config.yaml
num_hidden_layers: 12
hidden_size: 384
n_experts: 256
experts_per_token: 8
d_expert: 96
d_shared_expert: 0
hidden_act: "swiglu"
moe_layers: [1, 2, 3, 4, 5, 6, 7, 8, 9, 10, 11]
router_score: "softmax"
normalize_top_k: true
routed_scale: 2.5
balance_loss: 0.0055
balance_bias: false
router_z_loss: 0.001
init_std_router: 0.0392
lr_router: 0.0018
num_attention_heads: 4
num_key_value_heads: 2
head_dim: 64
vocab_size: 50257
norm: "rmsnorm"
norm_place: "pre"
norm_eps: 1e-06
positions: "rope"
rope_theta: 10000.0
rope_fraction: 1.0
qk_norm: true
attn_scale: 0.125
tie_word_embeddings: true
parallel_block: true
init: "normal"
init_std_qkv: 0.0186
init_std_o: 0.0
init_std_up: 0.0186
init_std_down: 0.0
optimizer: "adamw"
learning_rate: 0.00127
beta1: 0.9
beta2: 0.95
weight_decay: 0.14
lr_head: 0.014
max_grad_norm: 1.0
warmup_steps: 238
schedule: "wsd"
decay_fraction: 0.841
decay_shape: "pow"
final_lr_fraction: 0.0
batch_tokens: 262144
max_seq_len: 512
doc_mask: true
train_tokens: 2061000000
max_steps: 7863
dataset: "wikipedia_en"
Below are experts of layer 8 (counted from 0) of a mixture-of-experts language model. Rows are named router (the router's row for the expert) and show model dimensions 128-255. Each number is 128 + 24 x the weight over its row's rms, rounded and kept within 0 to 255. Numbers have three digits each.
Before each expert's rows: a language model's description of what the expert responds to. This comes from a sample of Wikipedia text that the model never trained on.

# expert 63
What it handles: Year and number digits. Leading digits of years and large numbers, and table pipes between numbers, such as 2010 Vancouver, 1341, 282,001 and Density.
router:178147146118112151118144124120114105122084115132132105104140180149161165147119110148131130092154153185110182120147142126097139093130152155110151142125104155092153163139172149145093113154101118137109107127110139113085124120176172103117135160144148145094142144138139136110140099056110095115147161136088123133166088134147109161139106170141143207134107150115129098141133132159133122175134

# expert 33
What it handles: W, G, Q letters. Letter pieces w, g, b and q inside foreign names, especially African ones like Gwede, Nwankwo and Mbengwi, plus capitals after table pipes.
router:168151158093110126119144138099138140115122131155147103103100149124165132135109125147105103062177149146106161117162130145093132115115138138086132154161122142121140147113158150145125091151100130113104099115090135125138107125128190125093137160181150124105137128127152142083159121043157107102154165139097102130176081129186113175164097125126144140148095127152108120157148155140129143152132

# expert 6
What it handles: Infobox field labels. Field labels and line-initial tokens in infoboxes, lists and tables, such as More, Region, Career, Binomial name, and coordinate pieces.
router:150139149105141114113146119101119121128123138100121104072068160129144135165150112132137111060163156197130183130119158146090161127098144146114134132152126143098118146133136132140138114163122136116118118080114132101084117135143180109111130107159117130093123145112134154093149108068164105086125143097084107154150107131135100125135110140105112196159086137141143133152139135134132151180134

# expert 62
What it handles: Codes, formulas, model numbers. Digits and letters inside chemical names, math markup, model designations and codes, such as M4A3E8, 5-methoxy-3, 300×10^9.
router:156154141096111119114150149098117114126116083098154113111099172145150149116128105141120100063136153133118151116145152153082130084110168137078139151153110136099123150151156140132115118148085111092110142131123127095108114139171171105110101169180124123104119127114144137104161112068160112105145138137088125153169100132156107139156112163112126164126057103136100119130118135147136179171116

# expert 55
What it handles: Word-initial fragments. Opening fragments of longer words, especially exp, rep, res, rel and a lone s after the, and, or of, often in political text.
router:152145130095135137106155141094137147130112072110140107093126151138135135148120124142148115093121149176129164088151140168093138107089127132114146165146109118102136127157156132146101100148095134126099110104116162106124134113138190084109128159162153158090151142105134149122137119097150084119162163107094114180160119147139110167150124150149156144135100122152116105175121166131155144162083

# expert 29
What it handles: Name-ending nouns. Final words of multiword proper names of streets, schools, companies and institutions: Street, Avenue, High School, Foundation, E Street Band.
router:152143145125113125098153142098088122121121110128119118092100147132137160141139113162107118064115133133101137095160152135100143101114141147106132149139102146116139155159120134131090135152116105115094111094112149098129118110162132114136126147182127137097148151106128150112140077106136103093161158116105118140167117147163107147149107141121130189148096139138132125140117160140137155171089

# expert 38
What it handles: Year endings. Last three digits of four-digit years in dates, tables and prose, such as 2017, 1978, 2021 census.
router:136137130125110099113160142100112114124113105119138118092098155139152145141138092176125093091165128146112168096163137140109136091114124164120153145128095140099139143147147155171094115178114113115112093108113124098105109138155155100109106144148139127090142148100129156126148099079145099108152168150109100167170078125152114174147126140120136161135114126156139136150129164160121134176121

# expert 13
What it handles: Markup and foreign scripts. Section openers, table separators, website lines, math markup, Greek, Cyrillic or Arabic text, and mid-word pieces such as ence in encephalitis.
router:129120158120101106122142119110122120153115108092146093088102171149159171139132102111119119091135151159095157125159143140112162110130117192112158153153145147119129154120172137179127095155084113109089113104101135057111098117152187094108114127154123153110134137104175133102125096075162090131145179119120119169138077138147131143154124130103157137130087128154089138149129119164132142147115

# expert 5
What it handles: Film, award, music-page fragments. Word pieces and numbers in film, award and music articles, such as year pieces after headings, table cells, com in comic, the in theatrical.
router:123141128125091122141166139078137122110085113133110077096111152137128159136126127172121115092148142162120144111127140182074162094130124180125171164133114152120138152131160109166115146155113103148077131119111154118099116111154191111097113125159136143105139121095133143133155122078114068131138146120121104140137108140124097141151115145140113133119082126155106131158130141153149169150128

# expert 36
What it handles: Mid-word fragments. Short word-internal pieces like ob, amb, abb, sp, as in goblet, Gabbana, Ambassade; also table separators and population of.
router:136152156127097130121140127074108127129122114116154090095118156100177141138116117171122127080129146185120183117144119147108163112136114176106136141145096159130140124161163125128111107173095126129136102153111136098125113116156195151107113131177132156116167172104148151093161098105168129096172162119066105149143110156147120139127110147124149143163107155137118091138130167171144142152109

# expert 23
What it handles: Line breaks, sports verbs. Line breaks ending list and table rows, plus sentence-opening verbs in sports bios such as played, faced, He played.
router:125142141093122094113156130148146113121083117107173115097120166167145152118133085152096105109143116154110163115160122153126169127112112179095147155163116165106133145109151177157127130145112120120097098131085183098124122133120190094124132120113139162112154154114142162101128096071129083109136149102111122135170101118155125130162128134113151171167098145131115104126137159147135162160117

# expert 30
What it handles: Taxonomic name pieces. Pieces of genus, species and family names and taxobox lines, such as -idae, -omy-, Kingdom: Animalia; also == section heading marks.
router:129146137119089136110143129120112123123117091130138119109117149161160150142161104131114112059157129146111142088154133155110140116104139158099146160136133169114106141164155132148106112149083137113117104110115142077126121108159202102122108155155114134087135140098140155097170082116150100120160148108095112143159074161142116137150096107122136165131099141135133128146147149150125143160130

# expert 59
What it handles: Place-name pieces. Pieces of town, street and county names after in, at or of: Philadelphia, Williamsburg, Kent Street, Chambers Creek.
router:159137145129126094106133150112126105128118116123130136083132145147143155170132112125145125070147141151098147121132147146084136092096131163113131134176103151117105149135141156149114105166103133111109137108105163097132121126177176118129135143165120156080146145122147145099165129096139132120146163139111115129149096137163102130170122144137137154157117117158112091179144130113136136172115

# expert 9
What it handles: Small counts and scores. Single digits and small numbers in stats tables, career lists and scorelines, such as appearances: 5, Ajax / 0, and 5–9.
router:150149132122129133110158129107124113138098110104108120117129162132161166141151102167110114081160157171145175079140157155122159127104141157114158159155116159094126144115136137171093111172103104112075148120095138104100127101151155118116102147179124140104149157087120144092133111077130071100170154120094111149157073162135109146146105131119140192167096128136114114143158156152131149170124

# expert 14
What it handles: Proper names, rulers, Islam. Given names and titles of popes, kings and institutions, plus Islamic and Arabic name pieces, such as Francis, Frederick, XIII, Qur(an).
router:152123143109102097121154160114118122120118119090147115091114174150142148166133134138131110082153122147109160097150145133110136101107133149103156151153099138122130129154157142124125098174071114117096120098073143092120121138158164121107088165189131161099157151113155167098138101097130122091166181134114106159165101145143102160142118141139158163130120134167108114177136153134124141165124

# expert 39
What it handles: Opening quotes and brackets. Opening quote marks, parentheses, dashes and LaTeX underscores or braces that come just before quoted words, asides or formulas, such as "amenable" and (51.43%).
router:168151159093095101093144139127122116119113124116131126118100169157142140144118109134147101057156128156101150102163149153083129098134130173088169156146113137116137144149187128141117116143097120103113104126115171077129151117182167102105140143137135149099142134124146142113148102066139120114141163122087112160147091126140117130166099162111135166134092132177113113152114141160135149161123

# expert 20
What it handles: Numbers and quantities. Standalone numbers and number words in measurements, times, statistics and counts, such as 95th, 7,900 rpm, ten months, 40,000.
router:160149145117110114115167125098143113131101125137115105097102181142150161162130115170136105061149138173122170095147148151077148104105148138087137171143112143104148137129159125134096122160112125142104137102105136130105105133161184116099129147177132142108152114097148174116160115095117074094160136130082104168163090143156097133139134160114141190124085136160129126146140161139141150163124

# expert 40
What it handles: Line-start numbers, headings. Numbers and tokens opening a line, table cell or heading, such as list numbers 6., table cells 12, years 2017, ==A, However.
router:134132134088112116109164139094109103130112111125141084107108146160134128122120136178119116067144163175144174070139142132082108102133125161108156172166124153111120137139133162141117126165095115141110116127084131112099112126157184105080103160171146158103144115104143136114152096090153095088163152125098118184146106132143107133170094131136143171142119131132097098145172158138137138190125

# expert 52
What it handles: Foreign name endings. Final pieces of non-English names, often South Asian, Slavic, Indonesian or Persian, such as -alli, -abad, -ković, Singh, Sev-illa.
router:170138138129088126111158135118106112119126115136121138084089155143150156150143112168109114078132132115106116097147172137099140119097140140105139150141111141081127147126133116147077116178099106116095121105111144080106098122170159111121111153191145140097163147103150157097141096115128108103173171115088106117158094152165108154164115144129158212153111135142122131144149150144126142155096

# expert 24
What it handles: Place-name pieces. Place names and their word pieces after in or born, such as -ville, -burg, Ottawa, Evanston, New York City, County.
router:154122142115102113114150154125134119107119102111128108071098153140148177146152101172129120081146135131089133083136149148095159125108129133110140153159139166097127131137151163163084114171095114129091115097114138095103099138131164096125121126159124155095153145108152160078140109103138128085157155118089090129169088142164125140150132136106122189132108132140125108158144165132124132165119

# expert 47
What it handles: Section headings, taxonomy. Wiki heading markers like ==History== and ==See also==, and the first pieces of family or genus names in taxonoboxes.
router:152142151128119155127131119116112126110116106136143101113130138141164130150158111135118108093156137164105155121165129151096153101099153133095155130152128165142103164165149121139104099130081140127122101127091167063108124120142223116094106132147126134099147166145140157108178111128140123124165143107112123148169087143157121139153106151110158139131102144125077116153145151171132149172112

# expert 3
What it handles: Table row starters. Capitalized word pieces at the start of table cells and lines, such as Not(es), Ser(af), N(eptun), along with No and After.
router:161132151130122137117135127131117127143091112123141103100142167139133153137166121157141117095156119176105161104140136157096154114106120140085146150155096169107133134150148160183093120152089147107115103113132152093095102127153193101129097148169129148104141142114131145097143091080145101134151152136095130143153094143146083128143113158142117138138101104166091118147140158146187155168112

# expert 26
What it handles: Role phrases and name lists. Connectors in cast, crew and roster lists and career phrases, such as in the lead roles, served as, was appointed, table separators.
router:109151173085104128148136141133120110133122122120146099098106140148130170121178107170124106114139147172118174110156148154111145101107146143103133154155109144107128146160142156127102125150110113124103117127118137106111121114163178101112116143149154166127169177092136168114152103113147081113164162116099098164146113131162122126154119153134149161146106132141086112130134173148160156146099

# expert 58
What it handles: Hyphens and locative phrases. Hyphens inside ISBNs and list bullets, table pipes, and prepositional phrases like at the, moved to the, in the.
router:119176144076107117108148138133148115126115116120169124092095144128130144130144122181121113100104164165128132112147149148104146123127137170136146124148098143114121152134191141152132145142088128139081068133081143075131138129182195084131144137156112144101144140125157138078163096092124126143156160131104124157156105168163116143177084135112147177137082121138107085169120144149136127135142

# expert 46
What it handles: Romance name syllables. Inner syllables of Spanish, Italian and Portuguese surnames and place names, such as Vasc-on-celos, Cam-ar-otti, Stro-zz-i, Agua Neg-ra.
router:148152151094132131112154123085114130110114124138155124106101141110156168128141121158115127089137145135088149094155144161105141123095126172112165136152102165119115131167173163153071133155112136122090092107109157112131080139176183104136118144159140133100140151131142152090125097103171094097150143113100113133167104128146094137157115133090148170131120112170121103179136170154112139163108

# expert 60
What it handles: Season range dashes. Dashes and slashes between years in season ranges, such as 2007–08 and 1967/68, plus Award, Book, Class and list in sports and awards text.
router:140153152124134127150148118120125124127078099121133098089107179110145157160128121168125128082142153144117150126175154141095122088126143150108131147155120138114135142141139155142099114165130134103093132103105149109114129106164172120112118128139152122108152155122130174082148096063118078106135147120103107146135124162149116138152098164143136187131109109123098126153128151153159146145104

# expert 54
What it handles: Institution and region names. Later words of names of institutions, governments and regions, such as House of Representatives, National Register, County, Congress, United States Army.
router:158120120100137109115154137119142121130098098113118083104124147140161161145144128158110096076143142177082147125156119145097143102110134143109141148155110140119147139161134160141100119152084110136103102098099158085101113123152169100126110143160155145104144128112119170099140100070127129097132146112117119127156121180167117142151116141126146215123095114114130123151111151157155133178107

# expert 2
What it handles: Year-initial digit and past verbs. Leading digit of years after in, commas or authority names, like 1 of 1876, plus past verbs such as captured, forced, arrested.
router:151158146096105121098137142146125088101126122129112103105099147132160169138149112146145122073139139177135156109173126158073142132104144165125147142139122145100141146111165133146090123164095112130121107083111127106115109117159175083122151134168161165104150112130183153110150092124132118110145147128110126143126075153164118140156112133125132181145061131136102113160127170142122151148116

# expert 43
What it handles: Table decimals and rows. Decimal points in climate table temperatures like 97.7, plus pipes, digits and dashes that begin table rows or list items.
router:112164157111084127106169145125132129139107123116118130106107172155146174133163132148108113091150138151110177113154158117097166109126134168111174163118122142117146127142137139148145122152098101154097128121119144111109106157138236091109120136147137142094139132121130163107143094081151087096168139099097137138174104142141103158113101115112125156133077102159106090164101150158150147165136

# expert 56
What it handles: Capital initials of foreign names. Word-initial capital letters, mostly P, of Thai, Indian, Filipino and other non-English names and places, such as Phibun, Pampa, Tagalog.
router:146140148120130104136136127141131125098111108127110077085111149136164133139151103162121131069154157166108126100154146177098152122135136171106144146161105146126138149140157130150110121159084136114091119123134185085118112115138218105122094117145144173125166144100163161094141122093143122105154136121093105156159079142157102144141127160115135131128089106155083128161139136163116149168099

# expert 0
What it handles: Prepositions after verbs. Prepositions and verb-attached particles after a verb or clause, such as attributed in, relating to, switch between, during.
router:139148179085114118108172149116143129130094107118136101101094152152152165136113100151135124102154147168128143099166129144117146117109133162075154152161118160110122155144179154176106109140116129113087102092115150098094122124148144092127124139186119127107153134108140150114148085120139070139166152135103090154168124141146100136164103158131140184123079131132110119159142158126158129168116

# expert 53
What it handles: Infobox and table line breaks. Line breaks ending infobox fields and table rows in sports, event and election pages, plus year digits like 024.
router:120169144114132136105128104123118136128094113108113114123115158139151154157113116154110113098159150159108164108148151160109157087127145144090170128147118191110124166148159104169119132182101116140106125117108168118100125140123212102116112131111140118090164169105132136098132112068130087109126177141111124164169099156138129166148110133118128191142114120124107125152132142176131152176123

# expert 61
What it handles: Technical nouns. Concrete technical and scientific nouns and word stems, such as chemical, motor, gas, lens, sound, shock, phase, in descriptions of machines and substances.
router:149138162119118121101148148118116132099112081117138107112108157136165133120133089145107116064131159146096159115156140144095145108110119177108145156134128147118135160151142146134126110145114124114128094095095143091099116128161129096122103157200123139091134147107141142098148100108129092112144153120071103126135094139147103127141091168114134134160062124143114103139129133137152160154118

# expert 21
What it handles: Headings and infobox labels. Section headings and infobox or table field labels such as ==See also==, Personal details, Preceded by and Vacant Title, plus pieces inside table cells.
router:163166155130114119115126144120119141099094099113126103107140115151123149145149113164107117093119175146106146121142125147111177118107138176109125143166106173126113131134141179148093133146098118126103099109117143102089137117168192084122107166154120146079139146105151164120157077084139102090154146118124130130140087149160096149140128122144138165140099119150116082150115132140160114152104

# expert 49
What it handles: Law and CJK bytes. Legal vocabulary in court-case articles, such as law, legal, Supreme Court, judge, v., plus byte pieces within Japanese or Chinese text.
router:141133158102106115128147139097121122121115081119148107099135135166137153155119115132116105096166144162106137123149134133098129126117115150109116132143128158130119155147159161139122105149096110145089119097106159084122120116162150088110125119151129185090160134118148142086148121082142089102155142116117095136159076142162108165173099126098149152148088123174126113138130138155144138157131

# expert 10
What it handles: Relative and adverb words. Function words mid-clause in prose: relatives and linking verbs like who, which, was, also, plus adverb endings such as -ingly, possibly, sometimes.
router:144138178094129135122152141103118116124108113118130090119067175150170161147152110151144112106152147167130152109152148142099134105127131157093153136160122156112118158156157142154081105161103109110097114115091154080133121124150141110107125167182152146092141137113149140106159085110130064105118142138092084157146110140147110125139130137131130191147119109157096110139149158147149141159134

# expert 17
What it handles: Table parentheses and inclusions. Opening parentheses in climate tables before Fahrenheit values, plus listing phrases like including, there are, of which, produced by.
router:165148183106114117110136135131123114101111112132136107087110152150173148156155123125121115071155135178118154089178132139094188128149148151120156158165113142108127139107143152148124098158141127101105113106120116082106140112140191098091129145161123144099143131106145161089154120093129098134172146118095098162163116138170104138140106159107169176125090136139114102134151142142141137166138

# expert 19
What it handles: Score dashes. The en dash inside tennis set scores and match results such as 6–4, 1–6, plus line breaks and digits in sports tables.
router:135150137125125113120137127139109133129109098133154092091128141151159127144102123125136093073157163162121178093132163147081125112125147156095129158170143140114128156121169176159094090152097108089110082102105123095141112132114205117095127124139134144105131153131149153111136122080166071105154136127098118178158075120152089164155112140103123157156093139149089142128125155134139157154111

# expert 50
What it handles: Rates and measure prepositions. Per, at, after and similar words after quantities, prices or percentages, such as frames per second, cents per pound, percent table cells.
router:145169153091104146114166145108122112146092095120127125094075175152148165137112096152122112092158108135114176091155123144101137114111126171094169162141124164122142130166152131169121113144092105129106131127104153082089113110161160104122121160166161151111151150104127147103145104053138082095163169100101080148160105146130111144150116173134132178138066119163098086151171134162154141148106

# expert 41
What it handles: Rare-name first pieces. First word pieces of unusual proper names and foreign words, often one or two letters: Vol in Volterra, Ac, Port, Pal.
router:161131162106117120110151148085137128112101092114137125114129151144145156171152092133134085069170154178095139118157155127081135116135134127100159144154114128091130143148138144166128109155118108124094145096113168079101090097129170101122132151215120152108154174126130140089148127089130127099149159113077123121160107143173113151164070154114149139156098119126087113161118163151146160145093

# expert 4
What it handles: Surname initial capitals. First capital letter or piece of a surname after a given name, in cast lists, credits and tables, such as B(alfe), T(appin), and initials like H.
router:126149163103130122116125156098120120118111118138116114108104132149163163143138108141119116080132156155127140112178159147118142099093143146075129140139121137134144158148156151144096101148086133120103112133112133090117117117135199082108122136157139147119171167101144165114161129084121108113143158128086119161152072133174113121160104140119124143119082132145115096153134152151133141157094

# expert 31
What it handles: Table cell numbers. Separators and digits inside statistics tables and lists, such as goal tallies, election vote counts like 2,078, and year digits.
router:156133172095137117120147141115135120118086102129119087073123136155146149154130126177115119073158126185116174121161144173114150105108130169133138150148122174127098174141142156159099117159112125145097127107111153120077168105134201110104126149150143156109173148089137162100123120083167081117150177144116119136155101179139114115158120123123138203127107113134133133158149158177127138163131

# expert 51
What it handles: Given names and roots. Common male first names such as Charles, James and Albert, especially in award or film lists, plus word starts like port, arch and Med.
router:156149139098123143114143153095142113145089114123116097096098161122142185116141120163135116056159107148125174101150158173095167106134134145125171134149141145124151129130130117153113103170102115130125121098097151086093114109138152114129126148168134138079150136105155183116141114118128113125149170111112103167121112143156113149150088130145118161128111106169072108144138148147141146155127

# expert 28
What it handles: Word-initial lowercase letters. Opening letter or short onset of a common word, often after a space, bracket or quote, such as d(ioxide), j(ade), Ch(ilean), cyt-ok-ine.
router:162143176085120136108151160124119132123117105129134115103129148150162167139114112122128111076115137164122157082155166166090140111122160151093140162159114134118122151131169127142113101149092118099121100122117150082131118127132214103094112154184133143113157159105164136104160130064132108107160153110089097139153075152152102158155098150094112111144068130154099134151127148145141154141109

# expert 35
What it handles: Name and year endings. Endings of taxonomic names and year digits after 2 or 1, like idae, aceae, ensis, 2010, 1999, plus of the Year.
router:167144143102108136103143145114138117109098114112132140100126146135166158133123112159120120088132140176103143105165120148103162119114114165111148126146123156108124138140137152156093109179112113123118121114118136092107154157171148111122133133151150118102141135112128149112161082104150097118157158112131100137140094174154115141157107118132137219143111150148141130157144164164142129179115

# expert 16
What it handles: Two-digit table numbers. Two- or three-digit numbers in statistics tables and percentages, such as vote shares, climate figures and sports stats, such as 50.8, 73, 45.
router:158140152105125122103145155110132121113110099128129112081101155125180167156147139163136107079130136176118165080135150156082135127118118134129143161160112148124133143137170146138108110167097120122120109089110138098102128100168181089107114146172134145094133120116150169087144099086134096109137151114092110167150087145160092159138100143113119168166093135154123118156138154139147141181124

# expert 1
What it handles: Prepositions before numbers. Words and symbols right before a number, such as at, about, over, $, a dash or table separator, in measurements, times and prices.
router:191139155107125124130142151117126114131099124122117118066079152156152142147095109165113119069139138154112180125165125145082162096112125147102143145170104147103140139146159157149143093147122132118076120116107128073125118127161176097108138115152125149109143128103159152083133111072135114103171163133108094158143118156165115143151128148118162175131101162157101100173119124147155135178135

# expert 57
What it handles: Names and agents in narrative. The word by, pronouns and first names in biographical or historical narrative, such as accompanied James Cook, by surprise and of his brother.
router:162145165079130135104152127109116118130109115125138123102091136159146143157134125161137105095140126166102155085155125147093151116118140172123143172159126130102150158161139145135102126140105105111106122117094159108115103114154156088110138138149161165110162168121151162108145071115142129097153158146082092137175098132153111154155114133109163184133090111150117129196128143157147153136131

# expert 27
What it handles: Copula and as-phrases. Linking words in descriptive prose such as as, is, was, served as and It is, plus the piece az in names like Lazarus.
router:166141147104152122099121173108124116144116117115150096117102123146162168152134121151131115106162151188106148106146144121082162118122135149129152135132130149108129129146183134114098129159105120099097119113096141117123100130183175092093123124174115128110150107090129133083181088113137105122136134125105119145137096157149102124169092129140162170132103126122103090163136178150147125158108

# expert 8
What it handles: Table cells and headers. Table header fragments and cell tokens in data tables, such as | Ref., | Apps | Goals, NEAT, population percentages, taxonomic authority years.
router:145151119122108134131138142111139143122102102105120119100109148146159154152126102163105104095163159159131176143185138158101170124102146145093136147142118141110139137148119132153123109184117129109103105130110175100096138118152172110131115123167134123121130172115121139108160129052138097114141144143096124146144089173164116148134110145125133181144119157137069156149113164148129153159132

# expert 42
What it handles: German word pieces. Pieces of German words and names, with umlauts, ß and endings such as -haus, -furt, -ung, plus von and der.
router:171146175135126136105162135103116138107098111104150110105111178132153165137135098152110107066143160134100145093152187145086135097104136150069140134134127158107144145156171138131119109137099106120107088115101131109120132130179176101118121135166111136092179121103146160132157128092148100110142152116129094159162100164137112130159104137124125187143088151140109126142127128136151160142123

# expert 48
What it handles: Day and year numbers. Digits right after a month name or in, giving days and years, such as September 17, October 17, in 1960.
router:135140131135091101116156132091120128137111107129122130110106147121160168158132133176129116070141117160125172128141156140095140099106139166085149157142125167132117138147146159152102114161094113139102122097126141092123092113171196089109121129131144135119129148123144173121150108096133091107147161112088139141120091148178110145149106148109142189146085138146107104161132177152162109169105

# expert 44
What it handles: Determiners and clause openers. Sentence or clause-opening determiners and pronouns like The, that the, these, its, whose, However, the, in general prose.
router:134132163079134120121149133098114131135104102122136088103099140158143151140136109164147103118146140172119171098157143158103140106135120122116137143158104138105124155139149145163111120177114130143086116110087146117116115112167134108089131156192127132102141142095134167082133100087124091113174130095076093151153101155164108173150107157120143152144049142156128116136116151145142129147110

# expert 34
What it handles: Sentence and list endings. Periods, semicolons, closing parentheses and line breaks ending sentences or infobox entries, plus list headings such as Family:, Order:, Member of the.
router:145141183073106138137148143126132144126110133104148097081099159144145163154126116143112130094147159183136154090148163139116165149104151170120134150130090172088115140154156133146118119158107138113087106108111162097126121109152190098121131130143137138114168137101134154098171061076136096104164159117096087156140099158149094155156125114130136190160097163126125100149129157159141153153121

# expert 32
What it handles: Goal difference and modifiers. Plus or minus goal-difference cells in sports tables, plus nationality adjectives, words like being, newly, and split word pieces such as -unt-.
router:130131140129119117112155114100113095108116093122140101074116171143127146162112123142130096097146135161125168107141168143115154067120135160107158131118105132125122153156144162152122128162094123120094103102086137114116133113164161112119124176151139177093138148107133126108167113119160095085139170101092118151152107119130111155132127149104115165140076105140130108145135165167155165149126

# expert 18
What it handles: Capital-letter abbreviations. Capital letters and short acronyms inside names, codes and tables, such as sports positions MF and GK, THQ, SM-liiga.
router:146141150110118114109137133104130125120100107102152107118107150123162114138105121144134134066165138131138142108159154159082133099090137163113136149135136122128127150133123149137081120141109114094115145096103139091107124140162176095083109170160145142107154153118159139087172114072148101077184146137087103162160107155148122130134098136119158156154087122155101113162130144135123150180125

# expert 15
What it handles: All-caps acronym pieces. Pieces inside all-capital words and acronyms, such as CHI-CA-GO, L-OR-D, E-SP-N, EPA and DMZ.
router:153140137091118107104141136099115114122112090123141102110094164139137144154106108153118137076157123137110130094141155143070131095100113162085142158143104112099129137135121144149110126146111131121088140116094145082105097125130179106091112146181137132111148134117158152073173107077124096089151150145092120158158122151170106134177102128136154180164081120144085125160149138154117155164126

# expert 22
What it handles: Coordinating conjunctions. The word and (often merged with the preceding word ending), commas and or joining names or list items, such as Irving and Horford, Lamb and Blake.
router:151168154120112118097163156123131132107114114122113108084100140146151180146129126141114115107148144171113164112142149159125164107108130164103149157142134154095114149147182167131093112175093122127097118111110143083111114130131188104102131147165132155120152156126145160096157110088127061093177157132087103154173115153180121143149118123124122165146127116131102101154119150143144134169107

# expert 11
What it handles: Quantifiers and articles. Articles and quantity words opening a noun phrase, especially before counts of years or millions: over two, for a, several, one million.
router:143139181096111106115160133092140101109100109100127120123096151152155167149138111171123103107154133155135166087155142172116142106136129134097147148146108160119133157129184140172103107161102118099109113143099150131115112123149153099084138143170150140098145127114175143103128115087126082111156148133064083144164082150138110136155138155130128183127066127144121119169137163156130157158123

# expert 7
What it handles: Intent verbs, military text. Verbs of intent or action after a subject, such as decided to, agreed to, refused to, often in naval, aircraft or military articles; also country codes.
router:130150137112110096118175129113148126116101106089137078099119153144120124140134107142121112094158147164078163110161138134085161120076134166098132151160109146103118140139123168148125133153113154117099102116100129100115125131134163120113103123151148141122171140132138149100153093083112098087147159130111116149152148148163098142162093160131131180127097156143109129189160152136152149163121

# expert 37
What it handles: List line breaks. Line breaks ending an item in bulleted lists, infoboxes and tables, before the next entry, such as filmography items, cast lists and date lists.
router:151153175108127105103168136118142138110112144133151091113095126143137142131112109138108122087144153178102147111154139169123146108126122150107146132141142141105129149149167147125116109189088109120088117110128141068139099110142219100127106140125135156110142159112131139107145115085138123106137143137097133152149085136161108152177103142117134148151082129150113099154112155140139132163107

# expert 45
What it handles: Sentence and heading ends. Final periods, closing == marks and line breaks, especially after numbers or words like season, tournament and Championship, plus decimal points in tables.
router:122143152109105115113146127099125147140111104130146114079105179149159138168140128141120106077147144153103179101120148133108170114108149162109152162121099137112123149116143151153129136161127141096102087098100153105137100131134192125123111140140113132112163152102127163111147108081161068092141155128096089129161098163152119151152129133120113209129094125120127124144143175149147172164139

# expert 12
What it handles: Descriptive adjectives. Adjectives and adjective endings before a noun, often after a or with, such as small, various, political, traditional, -istic.
router:143159178085125117107156149111125137119111103130125101111078170128131146143141104141142115116145144151126167115162145148128139122118137157106138152139113142098125138151167166152118117148110121116100114108119142116119093112177129116103135152208143133095148120116145159097123115099125097102173134100109091157146088136145098147153122157113129191159066141153126119152142155165152158129120

# expert 25
What it handles: Relational connectives. Connecting words and prepositions linking a clause or name to what follows, such as known as, where, because, from, to, that.
router:147161181082117108108137130125131124103101107104135118111099143155131164147156082127103124113147132160118167093175142140120149121125137142097156171162107138113122125136141151162104104153103114113130085116097150098122136130146172080104113151193115131124134143098174157082156095105143098103172155106098103163158114163161104168158106129110139138145079137148104114162125156156158149130100